Experts of a small language model.
Training: a variant of Adam for the experts, 332M tokens, 5059 steps.
Below are experts of layer 2 (counted from 0) of a mixture-of-experts language model. Rows are named router (the router's row for the expert), up (a neuron's input weights, with its number), down (a neuron's output weights, with its number) and show model dimensions 0-159. Each number is 128 + 32 x the weight over its row's rms, rounded and kept within 0 to 255.
Before each expert's rows: "gets" lists some tokens that make up at least twice as much of what it gets as of all text. This comes from a sample of Wikipedia text that the model never trained on. Tokens count by the router's weight.

# expert 12
gets: ".", " a", ",", "\"", " 1", "),"
router [103 136 143  96 148 176 158  93 131 122 142 166 189 105  86 117 126 146  85  85 146 160  88 182 105 144  77 133 189 173 129  94  99 107 137 107 107 160  89 134 129 191 144 172 146 163 141 143  78  95 154 123 112  83 158 156 156 100  77 163 168  73 125 141 175  92 137  85  61 131 181 153 163 134 179  97 119  91 167 139  95 125 149  59 128 143  88 142 169 124 145 146 141 122 157 162  88  85 132 197 145 128  92 147 142 180 173 142 179 115 165 141 153 109 106 101 153 148 183 164 128 166  89 175 134 171 158  95 161 120 108 140 128 124 162  78 104  96 116 126 116 159 173 149 143 138 130 185 155 103 123 126 179 167 188 139 107 140 126 182]
up0 [166 144 128 138 131 107 114 110 153 137 140 170 147 132 123 129  81 170 116 151 146 114  69 168  94 104  44 115 154 178 173 135 107 117 147  97 162 142 167 161  94 154 106 132 122 156 185 151  78 116 151  87 115 151 169 119 167 120  91  72 144 154 136 153 141 159 166 136  63 139 121 171 135 124 167 168 163 149 147 209 114 177 165  84 105 116 121 127 145 140 182 207  85 138 175 122  85  64 149 155 171 120  69 143 147 137 130 189 196 146 137 155 135 121 151  94  92 137 138  80 136 164 147 105  55 150 187  78 149  86 118 171 146 114 149  80  99 122 127 152 150 142 146 163 138 163 116 125 130 144 132 174 134 136 157  78 106 131 127 189]
down0 [132 126 174 171 148 116 120 116 147 112  56 135 134 109 112 165 109 100  72 144 128 125   7  82 101  85  59 107 162 102 136 134 151 148 140 118  99  91 107 141 156 117 158 111 108 106 168 155 109 167 149 137  90 110 140 130  57 108 155 161 115 128 158 107  67 113 150 101 142  74  76 126 117 155 166 137 114  77 146 134 115 142  66  98 104 105  76 121 152 184 183 147 151  87 139 112  81 124 181  60 118 159 141 152 176 142  89 106 104 135 162 123 137 144 100 195 151 150 165 139 128 133 126 142 153 169 111 108 179 127 105 106 150 152  98 127 147 107 128  82 114 133  64 116 100 168 123 175 161 155 137 143 173 127 159 158 208  89 123  84]

# expert 0
gets: " of", "er", " an", " c", "ic", "en"
router [100 120 156 100 142 175 167  91 129 121 144 166 197 106  93 116 121 149  73 101 133 153  92 182  98 130  87 128 191 180 124  96  94 105 142 116 108 156  87 134 134 194 150 176 141 171 132 138  83  95 160 133 118  89 155 159 164  92  75 156 165  75 131 157 170  93 141  90  57 131 186 158 155 137 179 107 120  87 165 134  83 132 146  67 127 138  92 146 156 116 146 149 143 133 160 156  84  85 132 191 139 116  92 135 138 174 176 146 181 115 173 131 145 115 111 103 156 138 183 159 125 168  83 164 124 178 170  95 170 133 110 135 123 119 157  90 103  97 119 133 123 156 173 138 150 136 132 190 144 107 130 121 186 168 189 139 100 128 126 187]
up0 [139 140 147 116 115 123  80 130 145 131  96 165 123  75 132 127 135 129  83 128 136 179 129 112  76 103 115  88 145 131 104  71  66 141 129  60 179 164 168 158 153 104 151 146 127 123 113  89 101 149 131 129 131 114 140 125 149 103  63 139 158 185 122 226 115 160 172 125  88 121 123 102 153  66 195 151 157 174 144 115 170 150 146  87  84 112 173  87 126 103  89 132 111 184 147 127 159 121 127 193 112 149  61 102 133 183 138 165 134 132 124 165  88 127 133 104 139  93 171 101 154 102 148 149 107  96 142  96 165  70 103 132 150 124 122  52 134 117 117 115 180 145 145 176 165 178 143 107 148 113 175 161 146 141 146 106 154 164 120 223]
down0 [129 108 118 108 165 134  97 137 143 178  99 156  82 125 159 177 131 128 111 120 131 196 101 115 100  51 135 206 131  94 101 206 140 128 145  92 131  98 193 104 128 130 146 108 142 158 156 145 102  53 137 146 143 135 131  96 122 121 165 142 107  96 105 180  86 170 139  98 105 126 110 114 116 104 166 160 104 134 119 129 120 126 145 136 118 106 110 129 133 147  73  92 133 101 142 111 106 107  66 139 129 143 168 201 132 103 148 132 169 166 166 132 144 128 202  91 131 129  83 128 141  84  88  55 110 144 245 112 147 104 114 108 150  88 142  99 186 130 126 116  99 112 150 117 123 181  70 188 120 201 113 137  91 147  95  68 119 127 138 134]

# expert 1
gets: " in", " on", " In", " had", " from", "In"
router [105 136 148 102 148 175 165  88 122 118 140 156 189 110  86 111 125 151  72  89 143 154  81 176 100 142  75 133 183 182 133  93  96 108 128 109 105 170  97 137 141 189 144 172 151 156 145 141  80 107 156 124 113  89 161 151 156  96  83 166 169  82 138 153 167  91 150  83  62 123 187 149 159 137 174  88 123  96 170 147  93 129 151  72 133 146  90 134 166 114 153 155 154 120 153 162  92  74 132 200 138 113  94 137 147 169 176 147 174 111 160 136 151 104  98 107 163 140 177 170 121 157  87 177 132 173 167  95 162 129 102 142 124 119 156  71 103  90 120 126 131 151 167 142 142 122 129 191 160 104 139 128 189 164 181 133 105 138 132 178]
up0 [114 119 131  97 150 134  91  90 131 147 109 110 129 113 187 147 170 102 107 162 139 164  81 124  53 102 139 172 110 149 126 141  89 169 182  72 163 104 141 180 156 137 113 151 124 148 172  98 118 149 169  69 173 105 164 159 160 135 119 106 140 143 157 222 121 154 131 174 130 120 107 131 165  85 163 147 153  78 149 198 131 115 195 113 139 100 168  97 137 138 111 162 136 171 169 147  97 142  93 196 133 106  51 138 137 189 120 163 171 149 116 143 149 105 121 113 163 134 147 101 144 109  95 177 113 119 171  70 168 136 146 134 168 136 133  90 123 134 162 145  91  98 110 158 138 144 152  81 142  89 152  99 125 201 113  95 102 167  64 170]
down0 [163 152  99 174 110 133 100 137 153 137  65 151 111 119 138 159 127  97 137 103  92 169  94 152 109 138  97 156 118 144 188 149 215  77 115 129  46  94 147  85 123 141  89 145 140 109  74 105 155 103 132 181 172  98 123  89  72 100 134 132 144 125 141 159  75 114 123  88  40 125 144 115 139 138 158 160 146 122 179 139 125 111 117  75 128  74 139  75 171 159 114 162 106 126 111 110 116 128  95 146 112 142 114 180 119  45  61 116 152 128 167 187 126 172 170 159 141 147 147  98 161 147  82 105 131 170 173 105 150  69 130  83 140  90 129 111 194  77 118 113 141 108 111 134 152 108  84 170 138  99 150 129 137 125  93 120 153  88  81 156]

# expert 10
gets: ")", "i", "o", " He", " it", " July"
router [108 131 142  93 136 175 161  92 130 119 143 162 195 106  88 107 123 148  84  94 147 153  88 182  96 137  80 135 189 180 125  87  96 115 137 109 110 157  86 133 126 187 145 180 144 162 145 134  71 102 166 123 103  88 155 157 158  93  78 166 163  75 143 159 184  89 148  90  61 123 180 160 167 133 173  99 113  87 165 133  96 130 139  61 125 143  91 134 156 122 160 142 144 131 156 163  91  74 131 192 150 122  99 139 144 174 178 145 179 107 172 141 145 107 107 112 158 140 179 164 125 165  90 174 132 176 169 103 162 121 113 135 127 119 164  88 106 100 115 122 123 149 170 154 135 125 132 185 148 103 129 125 194 162 184 131 105 135 131 177]
up0 [136 120 131 143 115 116 120 157 151  97 154 179 110 175 142  93 149 120  68 109 112 118  96 158  82 150 109 153 137 148 128  99  80 120  94  75 101  84 149 146 129 126  86 116 107 187 192 179  72 142 168  82 130 120 175 119 146 136  99 131 109 149 103 189  95 102 101 111 104  93 115 154 156 153 121 146 177 149 182 136  68  80 170 127  49 154 109  96 160 139  82 216  99 144 153 194 119 117 110 163 153 129  80 169  99 151 140 150 153 142 153 104 134 118  80  76  95 143 152 120 179 157 109 112 102 140 179  78 160 131 147 148 135 166 145 119 101 154 178  75 107 115 141 130 133 161  93 158 131  96 160 157  94 118 204 113  78 121  76 148]
down0 [128 106 134 121 128  88 106 144 160 105 116 188 139 123 147 135 116  90 159 137 160 148 114 145  80 155 105 111 107  93 118 166 135 124  90  72  58 141 143 159  81 157 107 100 138 133 236 145  86 155 147 156  74  57 179  86 173 128 169 154 121 118 150 181 133 121 181 115 172  92 116 132 122 143 136 178 174 149 162 156 115 108 118  54 128  98 117  49 152 140 123 132 131 157 139 175 119 163 116 110 158  94 158  93 124  87 132 104 162  98 147 127 153 198  95 113 136 190 161 165 110 138 157  85 127 187 107 131 101 115  93 174 155 133 140 149 218 127 100  75 112 130 109 166  76 184 155 145 125 165 138 141  99 152 155 113 135 115 127 147]

# expert 8
gets: " for", "|", "-", " that", " which", " of"
router [100 135 147  97 150 175 154  93 130 117 142 158 186  97  85 113 122 149  75  91 138 155  86 173  93 141  77 131 190 177 123  97  97 112 142 107 100 164  92 132 130 196 149 175 142 156 138 143  85 102 153 125 113  83 158 160 159  94  74 163 163  81 116 144 168  85 140  83  67 134 195 151 157 135 179  93 116  92 167 135  90 131 148  62 126 147  88 134 170 113 150 150 147 120 165 155  96  75 127 194 137 124  98 145 141 178 172 147 171 116 163 140 151 119  98 105 157 144 175 157 130 171  91 166 114 172 167 100 163 125 103 138 121 112 159  85 102  84 116 134 123 158 172 150 143 128 125 185 165 100 130 126 184 166 186 139 104 132 130 187]
up28 [111 139 109 130 121  78 121 112 160 118 119 161 132 152 122 122 143 193 111 127 168 151 113 145 135 145 129 171 174 175 226  74 170  86 109 157 117 120 120 166 139 119 152 119 139 139 161 185  86 114 176  65 133  99 109 171 162  97 120  95 160 120 127 126 121 154 185 147 113 137 164 152 193  83 124 168 115  81 168  94 123 108 129  86 103 112  93  96 136 109 149 228 108 107 196 196 114  89 133 117  85 113  81 120 153 160 159 147 117 132 168 133 194  98 161 129  99 117 129 121 126 140 106 141  65 168 130  94 144 150  67 155 123 117 145 196 153 119 179 162 106  81 107  84 165 162 114 160 151 121 175  74 119 143  96 126 131 131 120 157]
down28 [118 180 145  72 139 147 203 152 153  80 158 105 119  95 143 152 105  91 100  95 131  96 119  73 173 123 109  97 140 179 110 125 142  96 182 156 124 162 140 142 176 116 129 166 120 163 106 140 108 143 157  87 183 123 128  65  92 108 170 138  76 149  98 117 114 124  71 141  98 101 169 107 155 127 128 104 182 155 118 128 134 121 125 143 121 102  92  96 217 172  90  77 190 119 122 143 107 136 185 105  94 134 128 114 133  74 125 160 168 109 131 111  75 103 126 209 143 214 133 167 132 136  82 115 152 159 177 173 128  67  93 103 112 128  69 177 120 133 118 100 156 113 143 135 176  69 113 108 116 152 139 161 151 108 123 133 109 162  79 135]

# expert 5
gets: " |", " the", "-", " (", " a", " J"
router [104 132 142  91 134 178 167  94 132 119 143 161 185 107  88 105 114 149  80  94 137 152  85 180 101 136  71 128 183 171 126  98  92 111 132 109 101 163  94 130 138 191 157 177 142 173 136 132  85 102 155 124 116  84 155 150 161  92  80 154 176  76 136 156 171  96 146  83  71 125 185 146 161 146 176 103 116  90 172 143  90 124 148  67 122 150 100 134 163 118 145 151 143 127 155 165 101  81 127 197 142 116  97 145 135 181 176 146 173 120 163 137 150 114  96  93 157 138 181 160 127 167  85 174 134 174 172  99 162 122 105 143 128 118 154  88  87  91 113 130 121 157 171 148 149 139 132 195 153  99 138 121 191 163 180 131  99 133 132 185]
up28 [144 165 162 109 103 103 133 128  91  47 139 133 140  94  91 106  91 182 123  62 167 158 138 117 136 162 119 119 142 167 144 117 127  72 109 132 116 101 113 137 125 147 159 110 157 151 171 165 143 129 132  95 126 112 157 201 185  59 146 114 181 165  95 100 161 159 198 103 115 126 104 143 146  81 112  89 137 135 173 205 133 140 145 154  97 152 152 153 156 125 152 154  89 126 209 166 101 114 181 144 139 127 139 175 181 180 151 129 115 123 148 118 154 121 110 150 117 185 128 120 148 105  98 125 103 126 165 108  80 157 168 113  80 105 156 214 166  92 187 142 111 164 174  79 182  76 151 114 126 113 148 111 112 124 116 140  66 137 119 163]
down28 [111 189 127  77 107 107 160  88  97  68 113 133 122 142 146 131 146 121  93 174 111 100  88 129 146 114 169  97  96  89 109  78 166  77 139 138 125  98 122 151 133 125  89 176 104 133 150  86 107 121  85  63 193  73  79 111 118 103 107 126 123  99 135 103 198 111  92 152 185  71 133 178 144 155  77 149 180 119  73  67 158 126 129 148 139  96 109 116 127 133 103 106 174 116  88 119 119 171 165 111 101 134  85  59  79 109 128 175 170  63  95 146 125 165 159 116 102 152 155 126 134 131 158 127 112 138 102 185  64  97 104 109 128  93  64  93 114 129 166  69 133 132  86 135 113 137 115 132 145 117 134 122 127 160 106 169 105 166  60 149]

# expert 7
gets: " with", "y", " P", " he", "it", "at"
router [100 137 152  95 141 166 161  98 124 121 145 160 194 101  90 104 109 154  69  92 140 158  90 183  99 129  78 132 184 179 129  95  98 104 131 107 109 164  96 132 137 197 155 174 144 162 130 141  79 101 157 131 117  86 157 155 161  94  81 157 159  75 132 161 176  83 143  96  73 131 192 152 156 136 176  86 119  85 166 137  92 122 146  65 132 142  96 133 158 122 146 144 155 113 162 159  89  81 127 199 152 115  95 148 145 175 172 149 178 121 158 135 149 115 101 101 153 140 178 156 123 164  90 168 134 174 170 100 166 131 105 135 118 115 159  79 101  85 119 139 130 155 170 141 148 134 127 197 145  95 134 123 189 161 179 141 110 134 128 178]
up0 [164  91 120 110 108 184 114 152  71 158  97 149 124 123 134 127 155 145 112 129 110 200  95 134  74 142 123 185 123 140 154 111  75 167 151  87 149 176 129 122  99 106 122 161 177 175 127 145  66 112 199 136 108 102 132 137 142 142 116 118 171 111 141 106 128 198 119 169 121 129 133 101 144 113 141 122 137 126 159 141 192 148 183 112 154 143 192 165 148 111  98 179 114 133 121 164 108 155 186 170 116 204 126 110  89 113 143 124 197 159 117 181  97 137 126  92 135 138 151  65 104 150 168 157 139 114 159  38 152  98 137 140 147 130 151  62 125  93 115 158 163 143 131 170 127 165 152 118 138  79 151 127 118 179 108  33 105 162  89 140]
down0 [ 59  96 123 130 227 151 155 141 111 114  82 164  90 149 105 137 110 123 121  72 120 197 129  65 107 145 122 170 164 168 186 167 105 110 121 160 141 108 158 131 119 134 157 163 177 138  92 133 100 129 219 139 146 113 110 132 105  80 106  48 110  96 103 146  99 152  89  52 140  96 145 106 115 144 134  95 148  92  66 127  84 102  93 121 139 103 150 134 138 190 102 141  99 143  90 171 131 115 175 120  66 165 122 162 102 112 154 148  78 164 133 127 122 121 185 101 117 143 151 113 130 136 106 111 132 158  98 153 151 149 124  73 149 192 143 112 142 112  86 140 117  97 159  77 120 168 205 128 131 100 101 142 119  89 108  82 119  92 115 117]